Below are experts of layer 4 (counted from 0) of a mixture-of-experts language model. Rows are named router (the router's row for the expert), gate (a neuron's input weights, with its number), up (a neuron's input weights, with its number), down (a neuron's output weights, with its number) and show model dimensions 0-31. Each number is 50 + 15 x the weight over its row's rms, rounded and kept within 0 to 99.
Before each expert's rows: a language model's description of what the expert responds to; "mostly gets" lists some tokens that are sent to it at least half of the time. This comes from a sample of Wikipedia text that the model never trained on.

# expert 38
Name-initial syllables
mostly gets: " Vin", " Hay", " Rah", " Ko", " Mc", " Lind"
router:54 57 19 64 54 31 69 50 52 41 42 60 24 41 62 34 28 39 49 52 78 53 45 36 62 61 63 44 73 41 45 44
gate0:46 34 40 48 49 39 56 26 46 19 46 65 73 39 31 39 30 25 42 33 55 65 70 59 56 78 52 70 28 76 56 29
up0:51 50 36 50 41 58 37 48 42 38 66 25 61 52 51 58 42 46 39 19 58 51 38 76 50 51 44 57 38 65 58 41
down0:68 48 68 38 66 51 63 33 45 49 79 37 37 37 59 46 45 69 56 80 52 46 40 83 60 56 32 67 36 62 50 53
gate1:34 37 46 54 58 68 77 48 35 43 11 40 50 76 73 48 43 73 46 55 29 49 46 36 54 56 72 54 27 42 44 64
up1:69 29 47 51 61 68 47 44 68 57 44 57 77 81 35 80 32 41 61 65 45 56 63 26 36 51 51 48 28 43 44 30
down1:66 31 31 11 51 68 66 40 58 40 33 49 41 45 36 35 26 50 44 20 43 57 35 33 41 79 32 72 66 49 52 68
gate2:72 60 46 62 24 65 42 28 33 55 20 39 49 41 38 93 66 32 54 35 50 59 69 54 50 62 45 49 62 42 47 65
up2:51 57 78 70 25 77 28 36 59 55 55 57 52 45 34 73 61 39 38 56 41 36 54 53 49 41 60 21 66 35 62 67
down2:76 58 28 51 53 84 23 49 44 43 71 41 53 61 32 44 33 43 27 70 57 63 33 50 39 69 25 77 40 46 68 36
gate3:40 51 46 30 43 50 43 84 20 44 67 47 68 41 70 38 49 29 39 19 71 60 68 52 48 52 39 38 56 53 69 31
up3:88 44 58 33 38 35 42 40 55 37 61 51 58 47 64 59 38 55 58 33 46 59 25 77 52 36 42 63 42 49 69 43
down3:46 32 51 42 55 63 74 42 55 50 33 56 47 44 66 35 52 53 44 48 29 49 24 39 53 67 54 66 19 57 73 23
gate4:51 42 59 50 45 21 76 49 55 45 45 62 53 22 67 62 62 47 47 54 61 46 54 41 56 77 32 34 27 79 37 47
up4:59 46 42 33 53 70 59 77 01 64 63 25 51 26 31 66 32 62 46 42 39 50 49 88 59 61 32 50 70 27 30 57
down4:41 67 57 53 53 45 21 62 38 46 39 47 46 55 60 64 59 34 56 63 28 57 34 67 42 49 32 50 55 60 55 46
gate5:54 60 67 55 37 61 41 37 17 64 21 59 09 46 45 30 48 47 20 40 52 47 48 49 58 63 65 30 45 30 66 47
up5:48 51 59 36 77 45 60 51 64 31 46 57 54 30 32 47 68 50 62 69 30 31 59 51 28 37 64 74 35 49 24 62
down5:59 64 63 65 36 37 46 52 44 59 34 71 53 34 46 57 36 47 41 62 30 68 55 39 52 67 44 39 59 42 35 68
gate6:50 56 45 32 70 52 45 75 52 69 51 34 41 50 41 53 62 48 55 66 80 33 60 42 51 26 55 69 51 72 55 23
up6:48 65 53 59 40 57 59 51 59 39 58 66 70 54 43 60 26 55 56 45 25 67 70 49 57 54 34 60 12 56 66 44
down6:52 29 48 52 61 55 25 24 64 66 64 48 17 46 35 44 58 34 39 40 83 44 47 42 46 49 54 46 39 73 40 18
gate7:86 50 61 56 67 59 43 19 53 38 56 47 41 30 59 78 25 58 15 42 34 55 55 22 38 52 54 56 65 64 57 55
up7:45 44 32 58 24 38 52 46 46 64 56 59 50 50 80 72 13 51 35 62 49 39 36 69 24 61 47 62 69 55 54 34
down7:13 41 29 60 65 43 24 15 27 86 60 40 40 31 59 50 61 32 62 50 58 62 54 67 68 55 38 70 64 52 42 38
gate8:54 55 37 42 42 55 60 47 41 33 48 65 61 16 42 69 51 22 41 84 65 46 43 53 57 59 25 33 58 40 26 41
up8:36 52 47 45 37 23 28 29 58 41 61 29 38 67 55 50 83 52 59 46 44 86 51 47 65 79 53 37 56 28 42 48
down8:36 61 16 27 43 65 67 37 73 58 67 38 46 65 59 44 29 46 33 69 32 51 75 50 40 30 62 45 52 33 60 78
gate9:61 61 65 77 67 46 66 45 25 55 54 51 66 58 51 12 26 40 71 58 55 24 55 57 44 59 66 44 60 74 16 51
up9:66 49 44 31 43 33 57 39 23 46 41 53 50 73 41 41 50 52 47 59 58 48 68 61 57 31 40 59 44 58 60 66
down9:96 70 63 51 54 37 38 44 26 52 40 39 91 45 64 50 43 21 49 44 58 73 44 47 41 46 90 34 64 44 39 33
gate10:69 56 37 35 77 61 09 51 46 50 32 41 41 48 54 03 47 45 31 43 62 71 33 55 51 43 50 45 48 48 59 57
up10:64 61 34 67 45 26 47 56 47 60 51 48 53 68 38 54 18 24 62 49 50 63 33 62 45 55 60 47 40 20 52 10
down10:20 40 35 44 35 55 25 61 33 51 49 71 56 59 36 27 32 35 40 51 31 27 86 17 45 50 42 20 37 50 52 45
gate11:85 39 73 61 38 06 53 39 63 45 60 29 21 43 64 39 63 45 73 21 66 45 59 52 29 55 65 32 35 28 40 47
up11:64 38 69 30 35 37 59 78 44 34 59 48 40 55 57 29 55 58 65 29 67 72 45 74 62 44 54 49 14 40 60 45
down11:67 38 67 62 30 61 53 56 26 74 91 15 27 66 42 66 25 43 62 57 70 33 62 60 36 58 63 46 37 66 09 40
gate12:81 39 62 71 66 34 68 28 62 32 51 62 42 55 06 51 55 38 63 47 73 47 48 41 39 62 73 67 46 63 53 49
up12:57 40 52 58 67 59 54 58 78 32 56 63 76 80 32 63 40 41 41 49 37 55 32 18 41 19 73 91 16 51 58 73
down12:54 56 58 52 49 36 53 30 68 44 93 39 61 41 34 54 63 67 57 36 20 51 58 56 17 52 52 38 55 29 56 62
gate13:61 58 31 27 42 64 66 50 76 30 77 64 80 60 42 43 38 51 58 64 77 33 42 39 41 34 37 51 63 26 21 53
up13:34 57 29 64 32 70 53 48 54 31 52 53 61 48 49 54 20 52 58 57 50 58 58 55 29 53 70 56 56 72 43 84
down13:46 58 79 40 50 46 47 62 58 64 56 64 50 47 39 33 52 34 59 34 27 43 43 56 06 66 52 46 52 99 80 34
gate14:60 65 68 60 36 62 64 61 64 49 28 36 45 57 49 54 65 46 70 61 75 36 31 63 55 73 36 60 51 65 48 41
up14:67 51 28 69 52 44 59 48 20 28 70 37 44 53 37 49 37 68 58 51 38 19 46 48 67 46 68 36 49 27 50 54
down14:27 49 56 45 61 40 53 58 54 19 43 38 68 35 54 60 33 51 42 28 31 82 68 54 46 58 66 25 74 53 35 49
gate15:31 40 38 86 61 55 60 41 63 56 23 31 46 57 32 44 35 49 49 53 62 77 79 40 69 23 63 56 86 59 42 71
up15:63 29 84 57 55 73 44 41 60 39 50 53 41 76 18 41 35 66 43 48 48 49 35 20 53 67 47 42 22 65 69 60
down15:51 28 39 50 69 50 62 56 24 49 30 46 42 51 58 42 60 77 72 23 41 78 33 54 37 40 43 45 25 40 56 77
gate16:54 65 48 22 53 66 56 18 57 64 40 47 63 56 48 59 56 18 38 19 47 53 16 52 74 54 44 38 54 34 89 33
up16:33 60 65 71 42 15 46 44 43 46 78 46 49 52 44 61 38 16 53 58 59 63 48 61 39 78 29 58 59 38 51 75
down16:43 61 42 57 64 65 30 87 26 32 63 56 59 35 76 44 41 23 65 45 49 89 57 74 74 52 81 71 51 52 45 48
gate17:60 51 21 47 40 34 62 93 72 57 58 31 52 37 45 40 48 73 27 60 64 54 55 47 32 51 51 45 59 65 81 49
up17:64 56 26 50 35 46 51 48 47 58 51 24 41 19 61 39 62 21 67 54 37 49 54 27 47 54 59 55 27 34 62 20
down17:76 43 56 69 51 61 43 72 73 72 27 32 55 61 78 58 30 38 72 48 35 51 44 77 63 44 34 49 41 46 47 37
gate18:76 41 49 57 53 34 66 41 54 69 42 57 41 32 65 52 05 52 51 82 59 59 32 57 46 71 40 67 69 61 59 62
up18:70 57 66 55 75 50 65 61 53 52 44 38 47 40 70 49 32 33 60 33 32 72 42 44 47 82 42 70 46 48 45 35
down18:62 28 52 46 44 59 58 51 23 66 39 51 25 42 70 79 35 65 57 78 64 54 63 75 55 47 45 55 47 38 60 75
gate19:34 46 45 69 31 51 55 54 61 40 45 27 49 40 14 42 45 57 33 51 37 51 39 37 81 63 47 56 34 35 73 55
up19:85 34 30 52 75 38 70 36 34 34 53 56 49 49 37 46 51 62 71 58 49 51 45 39 29 52 37 71 48 43 29 37
down19:78 51 31 51 34 63 40 57 61 53 50 44 41 72 21 29 37 39 42 58 63 61 49 48 45 56 46 53 54 67 58 25
gate20:48 30 70 57 47 30 84 29 39 53 43 67 51 38 43 49 38 51 60 95 66 46 57 40 35 50 71 59 54 28 44 60
up20:30 50 54 56 29 59 62 65 42 39 44 74 30 42 68 55 39 88 39 36 56 41 52 55 77 36 61 69 51 20 74 62
down20:72 56 48 28 57 60 45 38 55 48 48 16 45 71 27 44 34 79 62 37 46 59 19 42 34 68 33 72 31 71 20 54
gate21:48 80 26 33 63 60 46 37 33 59 77 39 45 01 22 42 40 30 39 74 74 38 31 30 46 56 41 53 57 45 52 36
up21:49 32 44 51 65 35 24 46 49 50 25 68 71 81 41 91 35 27 48 77 66 28 60 36 51 48 38 47 52 44 53 37
down21:29 88 63 33 48 75 45 43 62 49 98 18 34 11 59 46 51 56 66 47 73 42 51 55 46 78 59 68 63 60 29 50
gate22:44 53 43 36 74 42 48 77 67 43 32 63 42 41 60 41 70 67 66 47 63 45 04 51 54 50 76 44 86 31 50 78
up22:48 51 57 51 53 52 46 29 49 51 67 64 11 44 83 59 89 44 45 46 43 54 67 60 80 30 54 50 36 58 56 51
down22:39 22 46 46 27 45 50 31 62 70 50 30 48 38 42 34 37 73 38 61 38 76 62 68 61 41 47 26 51 15 58 38
gate23:64 93 44 67 46 56 47 38 48 47 62 38 64 41 58 50 63 66 46 66 83 32 43 25 39 71 41 38 48 22 55 44
up23:53 69 51 73 68 37 76 86 23 27 36 66 63 48 55 35 28 54 31 64 47 28 40 27 56 31 36 70 61 48 86 37
down23:52 62 27 59 58 40 62 48 50 41 86 50 69 69 62 30 48 24 44 26 39 75 35 47 46 17 53 76 35 70 32 66
gate24:48 52 58 50 60 45 53 58 52 53 54 26 37 48 53 19 36 34 22 40 64 50 50 59 64 53 33 33 70 52 41 68
up24:75 41 52 76 74 39 61 54 37 68 63 40 55 43 42 64 52 30 28 23 39 85 54 65 60 54 42 42 59 42 32 47
down24:30 40 58 73 50 70 51 37 46 33 56 32 33 47 78 82 76 46 46 55 57 49 43 57 79 33 65 44 60 33 34 53
gate25:60 31 70 70 53 50 46 51 46 71 34 29 40 19 52 32 53 71 44 41 65 54 08 40 59 40 65 54 43 46 33 41
up25:52 69 34 31 34 54 39 57 65 90 67 18 50 33 86 45 74 51 59 43 52 31 46 35 64 66 36 63 65 43 40 33
down25:47 30 47 42 47 31 38 42 85 44 11 77 49 41 55 55 57 51 43 29 49 48 27 27 50 45 69 41 51 36 32 55
gate26:46 50 42 45 49 64 45 70 40 56 54 51 39 20 50 47 56 66 29 71 56 56 55 61 48 34 59 66 39 34 29 63
up26:36 42 29 80 53 38 38 44 51 66 56 40 78 54 46 54 64 41 54 57 49 49 66 49 29 50 30 39 60 55 35 64
down26:38 26 21 52 54 29 61 35 45 48 33 80 54 51 47 51 53 52 39 61 34 56 60 09 43 50 61 48 38 68 16 79
gate27:54 65 40 58 30 43 34 43 29 37 64 55 62 24 49 41 54 54 32 47 55 66 64 46 71 48 79 33 42 64 39 44
up27:80 39 31 51 35 68 66 63 43 22 66 51 27 39 62 71 37 41 44 37 43 39 23 42 60 47 56 71 37 60 34 60
down27:66 61 59 65 53 24 62 54 57 63 09 35 71 68 67 34 56 44 31 36 34 36 40 64 32 33 58 37 81 40 48 79
gate28:47 35 59 48 48 26 55 58 56 67 63 44 43 34 62 51 33 36 32 48 63 44 49 54 65 50 59 48 45 52 55 35
up28:52 87 32 61 60 58 28 48 63 50 41 23 34 45 73 65 82 47 45 69 49 38 68 79 63 92 35 48 49 51 24 34
down28:68 60 76 62 48 26 52 40 28 29 44 44 36 43 32 10 77 77 50 43 67 50 57 55 74 36 77 47 43 55 64 67
gate29:62 55 83 60 54 50 83 49 57 35 51 26 30 53 57 19 41 53 59 42 62 59 36 57 42 28 66 43 73 43 41 51
up29:56 46 68 11 70 46 69 55 54 45 70 36 45 48 55 62 54 58 50 81 34 57 32 60 23 35 32 40 41 47 46 47
down29:73 50 36 48 64 63 58 39 82 72 51 58 53 56 55 65 67 55 54 51 37 48 44 43 38 53 62 55 35 52 90 53
gate30:42 00 43 73 20 41 48 52 53 46 25 64 64 99 35 57 51 63 82 60 56 68 35 38 40 49 62 55 37 60 36 40
up30:42 64 56 57 44 47 62 53 53 45 54 14 46 29 23 27 38 56 51 49 15 42 50 49 39 77 60 36 53 59 41 35
down30:45 53 71 47 46 80 53 47 41 53 86 15 46 55 62 54 21 35 34 23 56 49 42 60 40 58 63 43 38 35 46 49
gate31:46 42 49 75 43 13 60 53 19 21 38 42 47 25 31 54 53 55 75 51 56 38 38 46 74 40 43 67 37 42 57 08
up31:54 50 54 62 59 32 75 50 74 78 45 50 48 78 33 61 31 40 43 31 68 69 62 29 34 28 49 63 34 67 44 65
down31:53 42 34 54 58 39 51 56 64 69 60 49 59 59 47 79 47 62 30 35 56 57 39 58 59 50 41 49 45 72 29 31
gate32:49 56 81 47 72 52 62 40 39 63 41 56 42 49 42 21 64 59 56 48 47 32 34 28 56 42 58 44 60 70 49 40
up32:45 50 77 60 48 58 46 38 63 75 69 13 68 47 62 46 60 51 37 53 37 55 17 87 24 78 24 46 38 44 48 26
down32:30 55 56 54 44 20 48 60 50 48 38 42 58 53 41 49 24 67 24 51 39 48 59 39 39 54 68 53 68 57 37 75
gate33:54 32 72 43 72 57 17 58 62 80 58 48 55 64 58 59 56 67 42 47 49 69 67 43 46 47 49 20 77 59 40 81
up33:35 42 71 20 52 53 23 68 59 73 55 53 47 25 71 43 36 40 46 21 66 53 55 53 24 40 71 23 57 52 34 50
down33:18 48 26 03 72 79 24 29 30 56 50 48 16 37 99 50 37 54 50 32 47 24 45 54 31 30 57 74 51 59 56 52
gate34:53 53 46 79 64 50 38 55 38 75 52 59 42 45 34 46 80 74 41 41 50 56 45 31 48 37 62 44 42 47 47 29
up34:38 39 45 69 66 38 63 67 40 48 52 37 55 46 23 40 34 49 56 65 54 43 67 48 59 65 36 56 51 64 47 32
down34:28 44 68 43 19 45 71 53 71 49 29 61 49 45 56 65 55 57 71 55 22 55 34 61 30 78 18 44 79 45 53 47
gate35:69 56 81 49 53 73 49 48 51 50 35 61 68 45 51 44 37 62 48 61 59 43 63 15 79 67 64 22 80 65 38 40
up35:85 52 40 38 65 58 66 68 26 53 55 85 29 27 61 48 54 52 67 74 72 49 39 75 25 22 69 44 60 31 30 68
down35:63 54 48 33 62 70 34 44 52 82 35 36 62 53 30 13 31 26 47 54 70 42 25 46 61 48 64 58 43 20 43 49
gate36:86 48 36 79 46 48 80 59 39 43 29 71 57 47 31 12 64 61 38 36 81 43 57 31 49 45 52 56 68 28 52 32
up36:32 43 48 21 39 27 56 45 49 41 51 54 46 57 42 23 61 46 68 18 59 32 77 53 72 82 66 52 38 37 54 51
down36:32 53 38 38 57 38 37 52 66 87 63 43 43 58 17 28 31 28 62 28 43 46 99 28 42 62 50 50 65 32 44 56
gate37:74 55 99 53 61 35 50 43 38 44 72 35 36 62 47 59 70 50 52 40 27 52 33 62 34 61 52 26 68 30 52 73
up37:68 56 42 43 60 50 55 15 50 65 46 56 63 56 48 66 56 77 54 41 52 82 54 68 64 42 75 27 33 49 48 25
down37:58 49 74 48 74 45 49 41 57 57 55 48 63 55 51 37 33 43 76 65 32 49 42 44 35 53 29 66 52 38 46 66
gate38:63 73 00 37 56 64 60 39 69 30 38 49 58 48 40 40 20 45 41 42 59 43 42 51 62 44 41 59 59 27 53 53
up38:63 41 51 30 54 37 41 36 70 31 56 60 61 76 58 42 67 51 32 43 46 72 49 32 65 29 77 45 49 37 61 47
down38:36 66 28 54 74 68 14 22 47 34 42 13 50 57 44 60 41 70 52 48 47 47 50 46 58 34 47 40 31 58 42 45
gate39:53 29 53 52 43 10 59 53 42 62 41 27 38 70 51 57 70 47 36 71 54 53 32 43 60 41 35 39 58 59 60 72
up39:30 17 49 51 61 36 24 38 55 66 65 38 57 50 29 73 65 42 82 75 58 58 42 72 55 64 54 36 66 31 55 58
down39:77 30 64 30 25 28 55 25 45 46 34 48 34 54 27 39 42 45 48 50 60 50 42 39 25 57 44 46 70 63 45 57
gate40:49 22 64 39 44 34 56 44 57 60 33 74 51 68 64 56 26 62 17 70 49 40 64 37 49 44 45 30 40 33 47 68
up40:71 45 40 56 69 47 31 34 63 54 59 48 45 37 50 45 37 66 61 77 77 59 41 50 50 41 41 36 55 53 57 57
down40:47 47 53 32 56 28 53 39 40 50 45 76 20 48 53 40 45 53 35 58 40 63 53 57 48 47 28 99 34 54 55 37
gate41:62 58 34 67 29 34 57 40 58 50 54 37 49 34 49 19 34 43 46 34 62 46 56 59 50 52 47 31 58 63 56 64
up41:39 47 21 22 37 70 47 70 42 59 54 48 61 55 33 64 62 56 59 45 78 30 53 36 40 56 55 47 57 52 73 63
down41:34 48 29 15 53 48 44 30 83 73 35 54 42 53 42 60 55 49 36 36 34 41 46 53 36 40 77 56 44 68 65 40
gate42:61 52 19 64 48 54 51 60 24 79 44 61 43 50 44 67 51 46 36 44 68 62 50 47 66 47 58 54 73 46 69 64
up42:40 54 68 41 36 62 40 52 40 60 55 58 68 29 52 51 47 48 64 54 66 46 59 52 52 49 50 55 38 44 45 53
down42:57 43 64 54 61 75 66 51 38 51 50 51 63 52 46 57 39 36 60 47 35 40 34 52 44 35 64 18 59 23 52 31
gate43:43 71 43 51 19 53 42 48 42 49 17 58 59 27 62 30 55 46 29 23 29 49 46 51 59 65 53 70 57 64 32 19
up43:47 83 36 53 46 32 47 80 47 60 35 82 27 74 72 51 48 58 50 59 43 62 65 72 55 69 63 61 68 36 30 60
down43:41 53 42 60 44 47 60 38 54 55 42 62 44 37 67 69 17 49 52 53 37 92 57 61 52 70 43 37 58 59 38 44
gate44:53 48 38 89 39 87 41 30 69 73 51 52 31 42 47 34 31 43 77 50 45 47 69 37 51 56 52 38 65 54 27 55
up44:70 30 47 56 68 37 72 48 38 58 44 43 24 44 58 66 51 65 56 67 43 28 29 24 43 59 30 56 49 51 52 46
down44:22 33 33 37 41 23 57 74 67 42 29 45 45 52 58 26 60 50 37 48 50 47 23 44 06 57 58 18 51 60 15 38
gate45:42 58 53 55 55 36 21 58 25 59 73 55 35 59 47 34 44 59 54 43 58 50 41 54 36 34 56 32 69 45 26 58
up45:54 52 54 59 65 33 47 70 45 47 68 39 40 56 45 56 17 46 39 75 58 47 42 19 60 47 57 36 54 60 28 53
down45:27 67 46 35 60 70 46 69 39 30 83 55 40 54 40 58 33 51 58 68 42 45 73 48 54 51 59 27 28 73 57 57
gate46:48 69 54 49 40 38 74 42 43 46 57 50 50 50 50 18 51 00 49 53 60 56 39 51 57 64 64 55 58 41 46 27
up46:33 70 39 58 69 67 32 37 45 43 61 46 45 23 35 32 32 79 32 42 20 41 73 69 61 55 35 50 73 56 71 75
down46:65 47 68 66 67 29 85 61 57 41 19 84 78 47 41 58 31 56 41 53 55 39 70 42 65 40 63 57 81 33 43 53
gate47:38 59 44 60 28 23 27 38 44 54 46 37 60 27 61 22 56 41 58 11 72 63 37 52 55 67 58 41 62 49 60 26
up47:38 58 64 67 54 80 32 32 50 54 49 41 45 47 52 31 62 87 51 46 27 52 50 57 62 76 44 53 46 37 57 58
down47:57 65 44 65 52 37 39 71 46 07 30 64 35 54 69 52 61 65 40 35 61 47 44 54 60 67 52 38 34 35 64 42
gate48:31 50 63 60 58 52 64 37 38 33 24 51 79 45 67 23 67 28 47 73 90 46 42 55 48 68 48 61 69 51 23 56
up48:62 17 54 72 44 73 58 60 70 32 48 33 44 36 60 32 37 46 48 55 37 33 58 45 39 53 38 59 28 43 43 38
down48:39 47 32 41 62 41 42 35 54 91 28 47 65 74 39 49 51 23 59 41 37 44 53 51 58 32 56 49 81 45 77 34
gate49:79 44 20 51 42 49 38 37 66 62 45 34 35 46 58 56 64 54 38 63 72 33 34 39 42 67 75 59 30 59 46 25
up49:27 29 28 43 64 75 80 43 39 53 35 63 38 34 41 47 38 23 66 48 75 57 54 47 46 30 44 50 46 59 43 41
down49:63 46 59 30 32 56 50 44 59 37 27 34 46 35 63 67 34 28 47 53 25 45 33 41 50 56 32 57 51 37 38 73
gate50:69 65 52 43 65 67 39 45 54 25 37 64 18 38 65 53 45 53 49 67 68 34 69 49 23 34 68 33 27 51 41 60
up50:57 39 69 58 52 76 59 33 47 58 26 48 37 63 46 49 36 60 52 54 35 32 48 65 16 50 57 20 27 95 16 71
down50:51 52 65 48 56 43 53 36 43 44 54 33 48 63 42 35 56 45 49 72 49 57 70 65 52 62 37 65 28 68 40 63
gate51:70 42 35 46 80 60 48 44 20 46 54 40 50 46 25 40 44 44 30 79 62 57 62 34 49 53 57 28 88 60 51 41
up51:44 31 48 41 38 40 57 52 39 72 33 68 54 67 52 44 21 39 31 61 30 30 65 74 59 34 54 45 64 57 35 17
down51:78 56 60 30 61 58 39 50 62 48 70 48 36 50 64 35 51 52 64 59 75 62 57 44 44 72 68 81 65 37 34 43
gate52:48 77 40 30 33 35 55 63 35 52 49 43 26 53 66 39 43 68 34 75 35 34 62 43 36 59 52 51 35 62 59 34
up52:36 09 46 46 57 74 31 25 39 37 76 47 81 37 67 48 68 31 57 72 59 46 54 39 30 60 20 44 67 42 74 33
down52:40 58 48 13 32 28 44 17 52 52 44 44 32 72 35 58 51 49 64 53 38 52 59 65 26 45 48 17 62 60 57 65
gate53:52 91 30 41 43 64 65 50 30 49 81 21 38 00 09 29 47 47 54 54 42 36 44 74 60 58 46 35 47 57 52 42
up53:67 93 11 37 61 70 76 30 45 57 76 18 13 00 30 09 51 54 46 55 44 53 37 48 41 53 74 52 59 43 61 51
down53:54 09 88 63 54 44 16 68 57 51 06 69 83 99 97 68 49 62 59 41 47 60 66 60 47 40 42 54 53 46 43 30
gate54:23 55 25 64 62 53 55 60 57 59 45 49 76 50 54 37 50 24 44 46 45 72 34 42 85 44 54 43 32 56 59 55
up54:58 22 49 43 38 50 58 42 41 59 49 44 33 50 76 40 48 66 57 72 50 43 40 59 29 56 47 44 93 46 56 62
down54:66 56 60 59 61 45 72 92 54 48 55 41 42 61 58 21 30 23 82 49 51 34 22 46 46 53 53 62 41 55 26 33
gate55:51 46 46 46 51 05 49 15 51 65 54 37 60 50 71 36 62 39 44 60 87 33 75 54 61 48 34 56 63 52 40 21
up55:39 86 63 59 49 46 47 47 56 83 57 62 80 42 77 28 43 30 41 77 16 65 28 59 57 36 24 60 56 36 64 35
down55:44 32 34 35 35 57 54 64 82 59 48 59 44 44 17 46 29 35 24 30 47 55 56 50 61 52 42 29 38 42 71 27
gate56:52 37 57 31 67 45 74 51 33 27 11 69 54 47 57 58 49 59 55 31 64 72 88 55 46 65 85 26 82 41 50 54
up56:31 55 37 81 27 74 61 50 39 47 59 36 25 64 48 72 51 36 57 57 36 42 45 49 47 25 55 68 58 41 47 69
down56:26 59 66 52 49 55 68 59 71 54 48 44 63 48 80 59 44 50 40 34 63 33 43 62 30 34 58 53 44 37 72 60
gate57:35 72 10 38 37 38 55 57 75 58 33 40 48 37 68 47 55 58 50 43 39 15 18 69 38 53 38 45 53 44 39 58
up57:77 21 38 74 65 45 51 55 52 38 57 67 44 32 36 47 56 55 49 79 51 44 55 47 27 48 60 47 35 62 21 47
down57:61 57 42 81 82 46 39 45 70 48 38 60 61 36 20 57 56 72 41 43 30 64 33 53 41 72 36 36 43 50 42 41
gate58:54 70 39 58 43 74 55 87 66 42 41 47 54 32 28 35 46 50 34 41 69 46 51 16 38 49 63 65 60 36 62 56
up58:68 65 50 44 53 37 28 56 47 26 66 29 48 49 47 52 37 42 60 65 85 56 22 57 59 37 66 18 32 41 42 43
down58:53 44 70 28 44 41 50 60 46 56 44 42 69 40 79 39 49 47 49 45 39 54 29 55 52 58 33 45 27 45 28 41
gate59:24 39 72 37 55 58 61 57 53 49 52 68 46 12 47 50 34 50 24 05 52 47 64 47 43 67 58 54 70 60 55 73
up59:51 39 50 46 55 55 78 33 36 69 52 34 25 62 47 62 34 68 47 84 44 47 47 29 61 18 75 54 66 37 52 38
down59:64 47 29 66 66 33 57 52 58 54 30 41 80 63 43 42 35 60 57 63 56 52 21 74 69 35 32 39 60 61 35 45
gate60:25 44 75 71 30 42 38 63 24 37 55 64 41 44 69 48 64 30 64 55 69 40 51 26 61 65 54 32 83 46 50 58
up60:56 37 77 82 47 67 47 54 30 36 71 16 67 60 50 49 59 74 48 43 63 45 57 49 69 59 55 31 41 47 66 59
down60:84 21 66 76 81 77 41 35 43 42 82 30 41 79 52 72 77 38 50 52 68 74 18 50 46 58 63 80 62 26 53 61
gate61:67 62 66 36 35 48 57 54 73 53 31 59 46 68 47 62 34 51 56 33 52 51 37 50 58 25 46 46 73 26 51 49
up61:59 48 41 67 53 52 56 60 58 39 60 52 43 49 66 64 16 44 74 68 24 55 30 57 62 43 04 53 70 55 65 54
down61:23 50 64 47 39 59 40 58 64 30 58 52 85 71 66 71 27 54 60 58 62 50 50 45 53 57 14 38 35 83 67 53
gate62:52 26 50 32 31 46 64 28 23 37 39 53 58 57 61 42 37 31 48 66 45 46 55 40 46 76 59 42 50 49 36 78
up62:64 48 74 69 31 43 55 37 82 23 42 63 69 33 28 46 47 50 30 27 68 34 34 28 71 50 61 58 50 61 38 16
down62:48 56 50 45 44 32 65 75 54 58 58 34 43 58 64 38 51 44 33 50 57 52 51 38 54 38 47 33 55 57 35 49
gate63:34 66 51 31 53 51 52 83 67 90 35 61 35 30 78 76 61 52 20 54 55 63 26 73 49 43 51 21 47 31 43 33
up63:54 10 77 54 39 58 24 34 39 32 32 66 46 62 34 61 45 56 46 23 62 64 41 41 52 53 50 49 46 52 54 53
down63:82 49 39 54 59 44 42 17 29 42 70 61 92 44 36 42 51 64 46 41 63 48 66 41 39 62 31 59 35 49 50 62